{"experts_per_token": 6, "activation": "swiglu", "moe_layers": [0, 1, 2, 3, 4, 5, 6, 7, 8], "routed_scale": 1.0, "n_groups": 8, "lr_router": 0.00159, "norm": "rmsnorm", "norm_eps": 1e-05, "steps": 4161}
Below are experts of layer 5 (counted from 0) of a mixture-of-experts language model. Rows are named router (the router's row for the expert), gate (a neuron's input weights, with its number), up (a neuron's input weights, with its number), down (a neuron's output weights, with its number) and show model dimensions 0-191. Each number is 128 + 32 x the weight over its row's rms, rounded and kept within 0 to 255. Numbers have three digits each.
After each expert's rows: a language model's description of what the expert responds to. This comes from a sample of Wikipedia text that the model never trained on.

# expert 48
router:133174170151099148163139092188186118155142158113161152086107132134119147175133139149094202130100080119172117139116087100158064113160088077131119187068106142159126088112161157191159129123096130114077146183096171141104076137118150137108077142099133148118104061113103112142107145038081191222142163126125149103150097075143094145124158145144143077139126116117082129170101106120134177148093146155146130073173120102142127139131152125100124127145131136103118099096148165108191076156083110115134090090112153081161099092131162116106095141120059107191083133180204161117138126132117138103
gate0:092108165092129050123145117108170064129132215153142159156118146092129173141125085166107132180138181161119093124137124118044104134121092149089152196150083170068158142142155126153104118163128103105124132143100168201106115175141136155148133133175104148114149111140097155162100080104125193137115119154084141117232123113163127178131145180121094087097092105107156149109129140132077121141101144137084178110150095121173079134075247140147125110136132189138124194133111109139135118151147125142115129135082150123133128192115113168116102144137107109126119132135081168161152185176108134082
up0:107188123113124055156093129112163178132145130135111147161128131100126152080138120105171167123118139133142103078135122128109085130120146034094157093111131168096130139093146136162125129180112221155072108070105152156148110134133146139151161103165035120175128166111132177119137065131133155160125127158133138190131109117188067079116183176072149154121150141074096141122143120113112131196116167128101070132084182129058144072176103151167102119088155099151098129106136095139136119183125093076097153146160148102118113102167090108104113118120145137124121135067180071143123187132093124080
down0:133127172093092153108166107119133161190092163134157163098140122142124162145126088155081105114187153142209145159119152133172139083085153175161140087153131132112177156109092147109228135118095102100166148190107150159145122171100070161080114172113145127149180119160110132128159167143099151157061124123138110153168055113164126135126095116132168116196122124131133106099126065100123117133188181108106151147128109083121138137104129145086115114104128177171110082088146117137161122120117204159151140108179163086170151201139116058155222164135118114135140073102138097094137136162153115138
It responds to: List dashes, years, quotes

# expert 54
router:187138165103123103122130131127172141106123119066153133116110132074180116123117132154068071135116117152165120140131144135130128078051101118145127136113156109153165144112135126093164176160154125162142122119081120174151141069115159136112142140189142067135161124133137072157050121168134111107129132128123154175131055147165137140092168164129077177150180235100143107143109073077095132187135106126147142144078089121126095096107066186123144138140189084161108098109178089216187120157119143091124151140081144186102162164113131084140103165132174136076149146100120086157126165118109146137
gate1:148110135116172121056158150075220114110133130044136191125074136093141136169142146075144096174125192146134148102095174149150107088125140140156165141108135075111102119164123089093130150116133118126097153141149087146126157056164143141058141074075187107155129114160118134108076112152140118146139133115077145231110096087173164156138203154105110128120116153180133114189071102095155109141142169160132123146107096118114170108110045179103161132143101108102113124165140101109125098085131137141123126137114124144112121142064152116129159107133146209152106167136087101111115085117089073123
up1:120152163161110151114126048137142150188241134140088111128124162165124125192109139175127116208180098105089109106142110117118150166147144127117085113148122138115107149140108115114093115144143108128125146114126169178158124176098125158122100151138064128094149093085152067175135104082141140123084135116145075014180165077091136109096078174131148148158126133145114142168119112103121090106099047075138107120119120101155111162109188092118099125131110219170214113109134122087150157117127155054110106112153156153137138103192173126133142134109116099114133139140151145120153127118167177110
down1:123122112151125207099126104140091162113077152073169088144168119144200138099114118103145151118165108098075108146123119125129134119094184087119147131142125178087095172066138152141088082099106159100130103157115146129122076119142169143088127143115138112135132124072109147193122167135099158123161146094103089163150065093111160118132065108073087141058166098116132080104121069199104162117138168140084120149093173159131178153144078194086135203108121113100098072111153164167088153132150151117102132154122148044084127092165132159129121080143058127151087139139159125192127116139123146095
It responds to: Determiners and quantifiers

# expert 2
router:149118153111126116172047128135117153119157175148171150116105098127074142118069145136135122124168130170156188145138128113175131222117135101173138138116145158111143156107136146114112137141098165138200103138136146132137161124089159084142129083096153113150109107114154117194152115094113102083211111106093173106123195132175097142179068096127169160189103099159107158040141116180163159106122176141154148137153192103159178095120143097146064136149117158113139103152053101122161131103125078101102092103141108139119150087162090135183137201110102172128169088094156125103107096093081138113
gate1:113097141037137162144088126095169090130112123149139131151118084119114156100080074080091132168153153133154130082165137114085161178130184082195189076123131148053101080110169203130155097212159109148159102119113132185092141131101158130120098100150148134155090143088159158190153173107185154125147147115124110132130181095151080120138128109193214126090156159122157096145122123112121127132157103158118139135129121147112136117131114086146070168127135095105097160138107148161094119123159106109110145104091118104188122134098122142198153158171230119093107114092113123171163120165165135122
up1:134090169078128085178123167127136068141127150110206143090110109153122165031098059095103179093190143167158157063169183133105160193121113111122164120146151181110083172113122146086116102152089150129160115182187157145167100147135137091153169126145150118157111116112171131102156166102144137164145139104164140153118128112055095137110128107183212137115128137099150124091104116148172122047128187098114118130131136143127205080135118080156121131195157146121124122120178112106143150153163080089124143116154051125158163154120118187145122113145159104109087105117108111126128160107152135119
down1:178157137091159146150138126095125141138147108131157108127166108093109184101184055157135079096130123147113166173205109099078131125108113126136119139147128132100053173106164127082155091108097122085114112098094143135168148067097163182097103071150123179126113152165134109091120160186120082113215130098146126107170136115081139128055127147117119138132149110138202137120178115135061125147148153118071141173177087099099125115141084092187134140084109118088142144139140112139134115092070088145076135062127121119097105149218145191177151155126139111108136170158101100093092132142150154082
It responds to: Place-name pieces

# expert 9
router:153136145169113114146127162195142107155068196105114112110120118116166094140179129116088122135127121084126119160055169091155134073179067067111158137111104136153124165133126134126177168145168115139148129182102227121110112077103111150117118101092166128132145116173125097173049117156109164200139107128130104100134147149102099189093118135162093149128093115129123174132165148145148096106150101106140152130127141161194092139097153182107091203166128107094119141097147168112133111129057145156126117103091154092057109162185109080109113157189116184131106116129121042172105146147107113098
gate1:127079093104089120111153144167132116103130150170111119165160071112133144122163136105151076156137151122089069149093184112084128121163131035120151126121112095122134177162079125164115094151137089134108135125100127174153105117040099138141128161103170138120189058186166112106084153122107086107087139157128116115120175157119195215109123129158096189151146077122119124145108095151091141138087170137139108124085074128134139110148125192152166181170133178152154104164140050133092097147158111146185103099108123127104086101114150184148113130169153120139069166186162094103156103138100193139
up1:098181171164117159116162095174123132106192081111120140151172135113146181126065092138140127104131084053126130176195098076199109123158126136148120122128172140081080133140142137116114128122110128187098122110118135126116156159068158091149099105148057053151162220096136154093181106139155170117116113132138197156094185043138120113158125086097165112136158109119172136111098094123086116144123125138120108140188118108104136161134163135129094142104098098147128140186103183145128156182110079140150112168133136126134126036167138106158150147129125120157089090126141168153115070161102077163
down1:099114113101144102117089132082157136050108142136154130064162130104122094103181093155135103109120108110088118115105098106144145128150120063146155131067032073150165134114131179154166087149107128100150119144170097081164076161102149173143114136159108144182118093185181093099075133147112176147109133116144180169164130146162155069138071147130094077122102117135151101101097119184140117136095119149126133173137095090098066110136075183070096127101165174086120124153121027073155059094119115149113144170162130119168131139146116102109120122197116204119135106124117134118132129122158107110
It responds to: List and citation punctuation

# expert 43
router:105144192141189136107083183166132109144163151092142140106143144078153109141119166165107183135145133101159180174091099121145112103119115083105093150197105144142124064092135115126094041120153127098148125181112161123124159096107103073125127102158174153161152111158126101070092156103091102133139148069105139088085119088072077113130138139094112056159158166165079128153172138115146170105107135095104174060079159165120139151153121117114113127162079200162078113138094082076078101132139126143127112147144122081148142070103103137152200112171053120142142153146142171134120173091124112158
gate1:157083096131117143101156144130170173134064140139150108111054101134212113136111062124080139145144147109130065167121124109080156195088151133129151155118143114114202094150116127128081115092141072114137097149122165137094114155123144088122125162163096086146152072152060147133102140173103067086125101095135154068112115085151114138048143124105134144059086148162106114128085101138107074119097105144066098098068143136170145101130202111137118122101114179130144162104137115079158125125142081170102135132133053068149122106109106131185140101169147116179078136107188132133120162180124120140
up1:111156146091159135137137186125109136136123121097126139106112125105149107137096061088037134148093159155101121176144151118085131161148182083064105163141143076118124116124135100064050077122141109044118130069142132112128103133146086056112073136144102095121101149166099090084127068188102080172138168112097090093142143111096123148098145140132150188134112132112141107134176132122122117158090064129092142087029192134177106165147098144116147177119139180084102157072139117103130158147151127158115147197146143075132127136122139106160171087183075115105103088118141150124151128149144103117
down1:169145157100099094099107196098167099137127178096095102143133158093062189069195079143143091169154159112101161129088098146140141060127147182098122087118157138226138095133148093115126105149151128130101153177141145127166135034209153147107110086093195149129137096061099098122083128080077136132134102126150133145147146117104056139115105099112129129085138170129148143180183097146119106120122131152133158147099097090097155074131160108164173179178141171134081107114133094137152170122172120130166115150134121153097116160153131084097094099170108140109128118112153075123082099159169126129
It responds to: Dates in tables

# expert 35
router:088148144147155177188207161128101124157169107151037133169103146105149088050118113129111105139146082127151149113119222148124133120135129132070112147194107139123059117080177129105121113099119124104135103135152179092079112133179115148139095062119119100072129161168148098129126103140124166087167105100176122080140173100061081126129126171115145130128133174123126187104193095203145178124138135125100155114097134107092136114140147068120167161135153146162141166126104091119130095127101120172164123097149059085120099161119148153119060128083102126123125104127135161140094138057143145074
gate2:131087123161071116077146116127151160155115089145123113094124119173137213122085126092095109135145168116117177255160168129137115154101084196146152105111112180107125125179148084155167178115145048093159113162177087146056155175098076134186099158103183110144186122145114102114112164110117087086121122162113098150119125116132114157139092098094141185099123114174147103103075122129145103105152100101145147113099159132113145141136099105130159089127122150112104097091114129100127096132108142158140156077110121108092185106093139155215149136108141145085142056094115163117146120156095080097
up2:157058186177136092192186149169112183122077097142149130143116131147156168097095107103148085147185148146108185119129152084066133132103096201166091092109169137128071129120132116125164123091120128133115086131113141103113107162142132173135164145172158131172173120157161117158167126147074143084154098182076073060156127117091148155096147136156100154097089142126136104072104137105137102141114111101204128170103141139129102141119133074149152083192137129147156097144161124153105118130108123127125106111109054117068189079124154162135125135172099066155152060058171143147171147137092129150
down2:068141082147141144146170112042112099087163086120126158086101070150063098112171142182129180129114173107155158134166142172088128088155090124108107180146091102095124132070137136105167135152107111154148156179080137090063194123109127101193145120099126133130119107183181164121077151157118115135124145120111149127101153094108128113101081101123141123204141169100152142126184058121102088173074147132111126147091167171104088143123110061102159085109203086149113147082159108127114154091152154110122130127115072146168134113140103095181123123127157091160143121122176148145172118148146092053
It responds to: Prepositions

# expert 52
router:114121158090101110101108106084150141212214127084055077160123118109126117100068135158108123167150155133147176135094168111116071124154056153070098118091142145139101123119028100122178156091057140109129114152110139123178154190168138149128093150123126163128114106146180112146130107162098070171101117085120114123078144119161133129132061146108108124113110056125111189112149167118099111118144103193143137148133151148168132157129141142170082081163079067125131170074182143093124092125099171113136087135155103132130100111117148093124079126174101131095131079069119165116100114132158101104
gate0:091126066094149145101170079107138168102152127125113147107172106123146074167164174165128112118140192147092164091161125179082167174171126138094141142116153163134147116138117103101109148107089144124140109096147137133176099171134121072134107153170104157106089129116067138149128083122123127098199097008109119161154135092095101146110148123157154165072040077117154135164137173116165128107153094124149074129151082121165132145141154173176108091131157122141141108067157113108184152137120107105139102133122140096094138133174067105119118156087108145146113085177053131130132207140203111176
up0:196140152153113117160162153176094085090128183140158154130175128126159117140124122112147130119116087101115162190098086116133199129076161146137106110118129118140145123090075136108146117111169138096089176129125108156122156113091069106151101121074148101081108096210091076104160097064066107085131096161128169117129119159158138121089167153104185083186151147114104140122114123102164165158171151104128127136115128116109157129068128102062140060096052105164084154149122207131157134119120135190157061152119130133093089161145137083094159082136151140132187131131128182202161101094119136115
down0:147003109081136109118100115085098126142156109119043171094130175181128115160138108144097173144143153137161142175103049104120108094099103120120128121176127133096165158085098146076115102156063112110102180162125113150142148129092167090129113137125126208128156092115160146128137095102200137142118118134167170165112146131144106172124048108180142133106120105105136148111146123164122102132125185087181069173112086149177146129121155108107131102147117117132146082067186169111076124128042111116107117143126121156139109118149207116175113141118128123181168122152163102173106163166116130088
It responds to: Mid-word fragments

# expert 30
router:063114132131167144123182183127093093182157196142082102141090186112157147070142167112121122135195139085152166130141171120149148089095106131135098132170118128139145132071154157102130182096101138102147140125121128095067120125138090108133116073102098153129148164212100134143142137087062178099155112093179104127163176122132056107167144119143128124156172170119153141145179087200113134151108160102136134085143161128085153093156193089126125080120133137117127156114099129109157132118163109190112084053130088120153098094116163165163151149124062074141178146127128139159110199152159105077
gate0:124124128112169127111173133171132134113139122178121148175049153129139101086168101087141102161077204069121154108139181143094153061150090155152100154162089083124152131141184073050102140126145100153103153106171140166169141119134127149140091105150147135083145153192069163129125105142128127110132129110164176177138156101114104106154119135094100091097090157140112153132132147110144136161131061134177100124137093117160158100168099061135169065117037063137133176151130126125154102155075081112138138157165132096101113118117141186135159106078094122164197129126139149145070066159091170134
up0:169093152190138100162057106110141164094135152091145118068167107127113107181100163120104125091106112118146123118130092141138118167135126108136130105125147097186145102094064138171122154126117113099152091100127171174118146119064131129122088125145185147135083138087110151106156145195131130126098137112180055160066129108116155085111071148127125192093171103133162147153074189133120188129118142131133122178143129117166145098057165130133144133124130137138129139105129118153122138084141182088083120099081117159122145159113144164079204074165155089099175171170137097136186110075182023154
down0:105090141106083107150112103153094071173112138096170088115150094097155130105138180149164114117135112165054172160130158121090106140156119155119135091150129098185151160132173093255110097179085126141142162161114148128128195166126122118116102140115137083130041166108161136121101143148109083120117144097088100114134100122119142132116147068163178133097151137175138162119153155101128108156092081143137133132129091092129078152090132197186133100177134116144153174122107115103044127089165071145128097127106141107181067146173115104136102163116187119110107092115135131094201117121069173146
It responds to: Time and place prepositions

# expert 4
router:149105125133106132155139140189082146126127142145027137127142136125098108128086137161119175050152110127119157205108116163095143103117113151130171061131116147173102132151151116058151141148112172098075076109094160108150117087143143166110133068142123076101133106156076187117177092113101110133136114084044161091100089170130106089167126125099115083170163125164107148115100137151180129217131165106108088100138169136089149166120154143122111150162143127176114109084156142041123131167092189069078143145111136128112084158168125143130114110122169096143093114080128178087114115173111112158
gate1:154148098080152147195176157124113050103123119173097146172130099148131130201213132157122148071100127105155159152185167080063080090148192153154140117146158130086128135208133095117059131152156180148100088106118106137164070113119091218087149114122112179133140171138143138112167150104128116105133141120091107130121141157116129168177170111086106147144150148161131159111151127092144161122085152126125151104095181116155158110093146152106110194123140122152127130118155134077153172183128114070141212147134141128130076163120081184158142159159164131150175164120090108166130157145143137139
up1:103130094159111077135123126163088165170078148092110119093086069127089159100156123059095095122111122113099100123075095107127112144080166139130147096100136117136086094159144160104141090136118097109069131110205105145110117136111060101117221124148163151087144157150175133175089126137122109086148114109055068167105092133113131152184188102110081142094200170090105148097155171099151095097146179135162143152084139145147206114137137146120125110120122088060124124122200108121111149112089131109174147170149126143151126155156111131206135101140125161057159170107146126140114139169127175172
down1:080103126148111105147163116073103089195135175109193139119160134135144126167150134132149088117132141105095067174132105184110095121145087133109155148097159147153145146172145141170149100154176115084101128173056148126116044163107111106117151165124106129102113071174135100163128108163098077165096177140132157200149123063143172182139095142110128167115093098105158127172144111110058130064133086172103151102156119116189081106101143127139145095127108182128146108060157094139142139079137079156165114080085087163139128095073103167099157153105061118126125141101182125146074140121176144129
It responds to: Non-English name pieces

# expert 28
router:155186132164102063190146145122092122075176115148158117107073106155105082085099156078099135087140161134149120179079064094194087129115146178162127142153133176143128132136041058158152054097105084097156122182109131112176093131118103162107107129166154104122111112140153085151129127177159084162188138122135146143161088170098123122105139055095177120145090091112098193131067158145156155144058134121141131114182156165119155198133107145149191135078134121080159136186153108126108078121132115150162134108150151119103134120129128141140181157140103111141134111139192113143164112136131113123
gate1:127181180118144082113098157075127136104151065154161102116154149131157132108116131130108120145170171155113138122147122107099101065058181150093127126139154089101139133133108071195146106123132084097125143168112096108140122110149138158086125119152174141106110122119164113144131162145160079114164111163106120174152106147094145151143120114156173201100076064156067121021110126147125137135090096164144105131145178183096174121174124156098182083122189133105164135111130170108088069097078160097149106151098134127136145134050084167060140100186080142103128119143093106088175121183095163101
up1:111139137125114153028161110122119104116151188054131124142121133125114161176162120146136161081111119141125085123183187175093188142162111126085089132148141100097137097110182101088146117132135152114073132127109132088138181088090136086132168130092113136145124101103118152178124106048141104149116172111153176108085168181147119122157133155166061097168193173114119127164122123100173132077194140129118186134136133110182085175143105051154150093138105125120164157170158142095157150099120139113072134179138057072083106110184173122116128130127175142098117162148138113117155173066148135135
down1:157110140106096126154105059145118128108119095117107082118150056093154155136208130126111126179085130163094136124112141096075138087115171121106117142147130152111103197127185101161021117140169113135109127188063192141177116114079114163069094137139083148147138146158124130160044108156159162150131132122088133112110092119135178104139138098130138128157098161094113108167132138173148165128072124207106136103113131130169104127068152079081149143138141186084179157180198102133107081152092124169128092115088133147135170168110130135135156153195130098166119125125179171147128104155135149106
It responds to: Sports competition terms

# expert 36
router:124140117159117122154154141193094129135091186160152053060138168110099151127152143167138103118124136111160075142099160042160097098176128100125124105060157175098091148185095149110154109096099146139052106104131122079083129118115117143091180093113096125145115107132152157136121134139099123121075165125161098087180127133101038103120140162121121089180144105150156145106058133174190126141073147161173126200121162098130168195089143187107115119150171092146108130108161082121167100072125155158186153121152165100088099145177145103111118168126093129134137110102169132131121155098159129174
gate1:134107125075122137133138158157132160112159104147182101107125119140115094122134115076136160149135171106116101106171170127055075137110150181107121104090136118107117123174115125129184094049070148128159122098085080030158073125135124151145134153155154077118185087150187095147085120141155147073088097157077125115201129120106119136148133132132176141158140150166157155060119077171185168174108107157152128132083110107115150121179139167173095080136174095115191095183110119120118115129113112164101148084109202120136114134157066183132166094166152086121135144091112106131137143130198114149
up1:147108106072167164135090143164075155111146134114146181120119138094178055099148093123164141139130136047151097120142162127089118104145112097137119115147138147092086144172086151099193100104089125182103078166105114093145157138123152098134136128151095076131069143114170129146076151162171094104121114150113171096224114144123127147072182182108179125148141123122199095108115079110115156177140090153193169143125113092103136087185162132168132144067163100137188137146103087137149137150109098158153202121140172152143082140185123111122142171140144086149131115158087179167170131119175133164
down1:085176108143104116168133076115146172077150157108152155112109116117152084094199110140155127069149088144080126198101123083145108087113100149156105140177135115099043142117130114217157083165141182138105113183120079127202108198208135135100159141173115136121099100152107120117147126104090160183139094123115088092097131081101122130156178112146169095181133186102177081152092091158105139099054081101126110149150108161169165124107102143148144159147122114116129078104131126159127141067087104120157132137147143158110136147160132167158153105132070114119128130203159107103156143094163151123
It responds to: Line breaks, word-start pieces

# expert 39
router:175165140117111173100083146161178119099178101149179132185108174110113130155123153175104156124152173161141098143101125185131091171071118127161156102173166128173081079130109112127175132195176140137146098143191090132146164078107112099165097124085154148142145115173135164085132193121075134138134128066207111126161200110121129169126097107081112133161111156100173135139155183099155173118097144094129085132122150118087113153095153162170154109123128169145039066113152114101128064074123179085160087113141120144132117173137146139137145137074091075168111145171109142109126116102097105132
gate5:121093139112099146115132218131174167129126096133166167152174161075098186184119153147121169185073159169095186122112192174118113128100111145136171156117131122136094128096146099131121115167122101128196127147094102133139120156133128114158077172073098187105107141092123096117130134145163163143171070074128100203139153076116133102101105098085195127156155146083157125173118102100167165155171123117163038139087148156108126170114136139163108135104088137113099137120231140113139148170123124110132097142145094089158170118156115122181099091096136075147171143174071165131126145156119141163
up5:107129128112129086093116181179136073149149077098137091152158164158160129110190144180144113109135070107115094169128076146169181104163123097079113077105126076119091102138105164083084106144134103169128096127171196083173150141140176128132147097172108058147143083179119198062109149070089182184077150140140153076144078154112128135072122153101138164140169129170080182117158099102101108168092109116102179121141095148110147097141146161181125123163110083177129163113147125174158105112175117125099127118100086124131074108127160113131091166120168165112122112114145093145121165102181101117
down5:139152099156114114150118126132096166134099178108106092221144125118136191137111146086123138129108154113117096158140154113096120142114124107146111079161161127112086111129094142164127106101168153130134176060165154160150141123062127153125115106124119136060113107148199131185116112132171133064092128196106118141104053118147118130109121155190133141056148116130137160111123133167194198119191130173075138153116092090127097093110098096079099082133122158085133154076127150151098144085078106122116169146095084108173195179104138174167159181153190158095114185098103080095135104082108120125
It responds to: Digits and time units

# expert 13
router:123107163143142152107215103181105104122160152148130143123172080148170150146140139133108160113189132190127133148124162125151098164140089135086154162100111125095168179127132087110159159101098146129146118127097197093073160141111096067138081136147122116106083102103126086144172162173059124144142131108101152080178127109169119140137102135092136097188163102123109145169067136134202201135141121157115173091201169104108133213087114091188146097090165125143106157145167175118106135127160080163122123112094127123132119084167115072130165172107131133148090073127131182142126174112105123057
gate1:100148103160147110156163144146171159156124128157111085139158131127250156119088104126143154136110121192098136107095122205122195174178193144082134114165111109095127167129113132122096108125161156147143100156147119131157088149117075127165057153155094113128128146138163110131188187150121111165189132145112127150206136123160089180137107073107167108159150113157135127149131145119198155137145096152107174111113078198161164158132125136152110132102117104148100089183111155161105119164129052142188121151133137095114066142101076121083156128092171074120181163103089123114163096129080146130
up1:107122129093107099149112137114122126164105106163088126072142165109168169083069159134150155101153216139101112091137151135134136128158170136178174077122123150116154116150171095090110171142129110160131142172106140163125094196118096190111104120156129100103108129163151091127102141159087103083141145064117124129166148222109120064123188142160110132138156143213164098124132186109119135133110053144114124162201158097088099119118174140170087100161112126162167126134165100096116117200169171129142106108167135129125123090066105140118152081065100061160155089141124118196126172129133105119
down1:058128107095124091128108115143115136114124120144116162111131077175093143079097160078141139162084142091118104086218161134182171142117104127149074115163179126148127109169126143099127161153137071127172128129182089126113168115102111109114125085121038114099183120138137110140160144097121098157129071114124136119131152155137134119162155196122171175106093176108139133169125103116151119135130114135106178125134072089079143085107139122091088192104186128147105077182129111174049177178125183133133126174118179116143127057100170164168133058116152135093181079086099112092092120106149148133
It responds to: Title word pieces

# expert 27
router:156142129097149140181120157106109091160150158060107131117170095121110096088159128185088151103187069080118157124153105109083153146142131148122096118125140187133070099148118185096163167127122115108109096119091118100115247102117175124102102124109167166122162075147146124135135136133125188206168083128086181138130107130123128088142123170121081145111114085137137131126131097136106122076108188123143122141096117120135160096100183148114080188210105129092106133109117104082139106104105201117076123104109193162129194092112132107153120097156107049134125129102137094124085063178139114123
gate2:101119125069095139100133198135143152101073150121129134079125128176116107119105169134108154174129164111109109096189105151097068156098094181135082123183169111135167155128073086073089101127190114117108121168085176174144085139133144125132055159145216147149146141140182141153135128140116085128180128133089163107138198104116120141099099107177086120148187190152159116114113149152115131114102063135118158095090187149119169086166159073098090139175121101135156179176119121113151114097122137150084114134137123137111101160144081221122128107129119140128093148084166154167157110132119191084
up2:112183151152150045168126127123111125127195120117157137158126131139128145156124108107107166119162073158135145122146147110147105055131134086136169080128101088125161152136152097122127086206077133175129099096161182084162152146112117151121146085131149138114125167112173084124106119108142150084165193112177192098109161111152133158126134129127206149140162154090170168156117114076082148200094105119101186119123184213100100157123168145147152098128116083201108124154120095158088166157117157191141175177109091191117140133104130097114084144150105106120159104098106115078165142152090168170
down2:165166147126137065123151090131126154179162164133145071119126106189159113117143241083158158095094131146150104120130140181132114184123144173101173147083086090156149163103180145123111093074114149137119133133114144079162086069136155139087158131077139085107166083142140124141153119079137181127163161094137100136140133080109092149131168112152115113132090117047098164155095089165118123150120136116126167097121053141095103102137102084121062115102093060090122144120124108093192099136174058158108168148100140108116128119098154176115122108159072114133134145060061114104129082122139160090
It responds to: Consonant word pieces

# expert 57
router:135127167148131124140080138171179150151144183129137122121118105097083124139136154167187159088110097116176113162148097102183063143152090087125110207111140165170116090102083123137112113112082192100109143139145161147121107128124088104099067138094149101137144078118124126159152095115071190105099153119155141101126149132185087096191144151119202089116141151114121146177139126127130140129036131153153153089151116142107193158146196094159129191094159086111121109145128155095179157113113131164105115128127079188138111077143155115085066151117096089161142145160130090075093163099036114128
gate1:124142118096105146142127116143103161089180142130140194130118135131111150121122159147181150128153151118131090130194108162127142151175130205125129177137126140111094138103142076194090173039121089106138158125149063150138098163108097079152034152065159143107200082152072111104119093144174135076073104118106089137195111069109089092152149105152169153155126164146127140122160105124033084132164147156099097121118150097131127153146174082096159128136120065165159167104171118102153125104126067110085152085154087162140110121158093115098149164150134144144114130163093112144112141118134179173
up1:125125089112195202088184092125101119164174132079101138117119111144091074066116169143128158109132118114077107107037177133130165098103156146130083060137142071111106093129095069083110138175158150109144094136202133115123148111094156130090180063135080126083112223121124140107110130104122139131143145119116110100146136111075112135122148090113043174084081097133131079129089120139135133164121144132141147127118149128139064158106048146152117124203139143110162140099138120127095173138178170075102109126078195122152114136089167121139144138147103082130130139106123142112115101103182166116
down1:105132114139084091069136159164132133157127115149114098138174121132152162127145128122152106169144122120017177103159129115097090089115147113131145146119171109157119131162098109074159098164095138148125082091108123096122118113100098195214183209147128142144071105154104090124133156117151104089113057118137126120095096141137147126107142184186100076142139133093145145116147166133083047126158183099107095146119125114049081117139106108111133093111166118147141000123148161141192079112118157114081158138115079165136131124145131144124101137102165181098106105103079147085178127138136124145
It responds to: Sentence-opening quotes

# expert 21
router:102137186143117127130093109108114066157100174117125085157113143175120141127102126168097090123083161078122104109146201103106115105150132171166105115132162136160097132145145134102181086174131164168099153113124162185110120166060162129171140126143088109131120136119180105108124091163098167139120141119162154160148120137084179088150096102169100121133173119078170112079135149141044148104173135160122181145116083080123169126146164105147145126063147141133104065107179109086142123120110128095223112130103107156122131162133124125051140149158173094145049169071151112045135136174120153067
gate0:111104158143131218115102092137110141131030098113123128138077113143085154126144128103133104131154138074114143136175153114096105154097187143105127161071175136084120161159153146099139094145125111096123107101083172174062130131102161124131137148095151099140121113107129160128129172151112122087141067105083123158136112133082145145172130163207072180119092090113154067078114097111138152077190135129117123102128160091140147169156063093071135107086185108090104137151145156146136113086163094144143127141191110112118161095161134173101126138109124119177071230168128114092117142111208154099
up0:071102132119132146077094084120158106148081131166103084160085131130113163053147055119150141102081092134120149092159152151178113150125159210134146159115155151096081134155120121078141132142124091098088103132139149171083143116091130150132103132120122112125119079137143139131110146108130130101169093143119161145134143224081130164098076151179111131096044106090140058083115123141085130168197162112186142121135110090123145073205130120107154137074138157094107110181114143162110145170147115092148152115157160113143170143101106146109105119127130078155109144100102095093143149148199238110
down0:093146168122115124125118155138082132145135199087164158111127131175163125169104130170107178093187149150123100142106143089152077104151085078108136155102125146129131169123119169181063101113133147119097116168124179182138057111107142149141098133073137154143135094079155133148043143097118140160146132129158087160126097152147138159077101166151095089159122106120148153137049095093088122145144088155134102071109084118176171096194131126162137103165183133120092165081141139184134125162153136131133150103103172142144120184122129167131117142048076086122065146162117139088087113110233131097
It responds to: Coordinating conjunctions

# expert 14
router:153142144133136082152126077105153175120159085089125143110087079099096160135128120200092118115100084123200150117170111140081099106135100062129092181120108089105158176101125113056190126187159064108080102127106106107123126124157180094117119133121148172148139144094098129180070137114086141183160195165128167177118179123137160134088067177126096133137148142175095072112120086104141090131175134111135127162153159112174129135106135085144174103171133081142132153104119165123069122154105141083066145108095168100120110151156101130143105146122164116142202097107142121130156178075062091111
gate1:088126109151129122109119093077136121087115204089123155203062123191149060141117156124151118106111167140108141138117113193064119177114189121108106094117156093110108155134161177143128162180127130131162159103093121147106149123094112124126169187065151196115184095166154185148116142180145118155084118092122137168081129130121146146071188130160100109156201162034108136110112101104091183175118110100147101170158097159145121136093088145087172154149198096067137167164111113121099119127142153160104150139131139143113104145144118132183108144141183120134130135142129112147118150138102212144
up1:140112101117199149136085105128143156143179107120102124129135148080144106126113130108125131126113167104150117141097147137142163173068191124126131119149176153148091163141054051098097060105101085159079107155163047146205138128146108111121116083140121149140128138141172097113116095191211102107131052089174177122090137193169112082105133142086125187136185152131110085131088111141146104099095100126167094122139141154109166057228091113169164090105147125154127161151116116100112154117133160073125109139134141127146134129122071108138140127125069091177136100152128106104123126104095073157
down1:133131130124144107161066080139157159087133103072118119120168132064147172140092121163156158161088135137124143110110142138098147109042149181142145117170161118105135169140138050130118134142138094158052128158147113089180128131182112104123120113153118091121149173140167105129211149093143116118177138122127189137082153098176107132128086128139071171150078166120093105168138136099111118129132172161115145182186095122070132044157081132115114143084209107152156116145171168170135164161151138136150157135092117193168148092162159112089172081128076146124065155133151103107082154105124118176
It responds to: Definite article the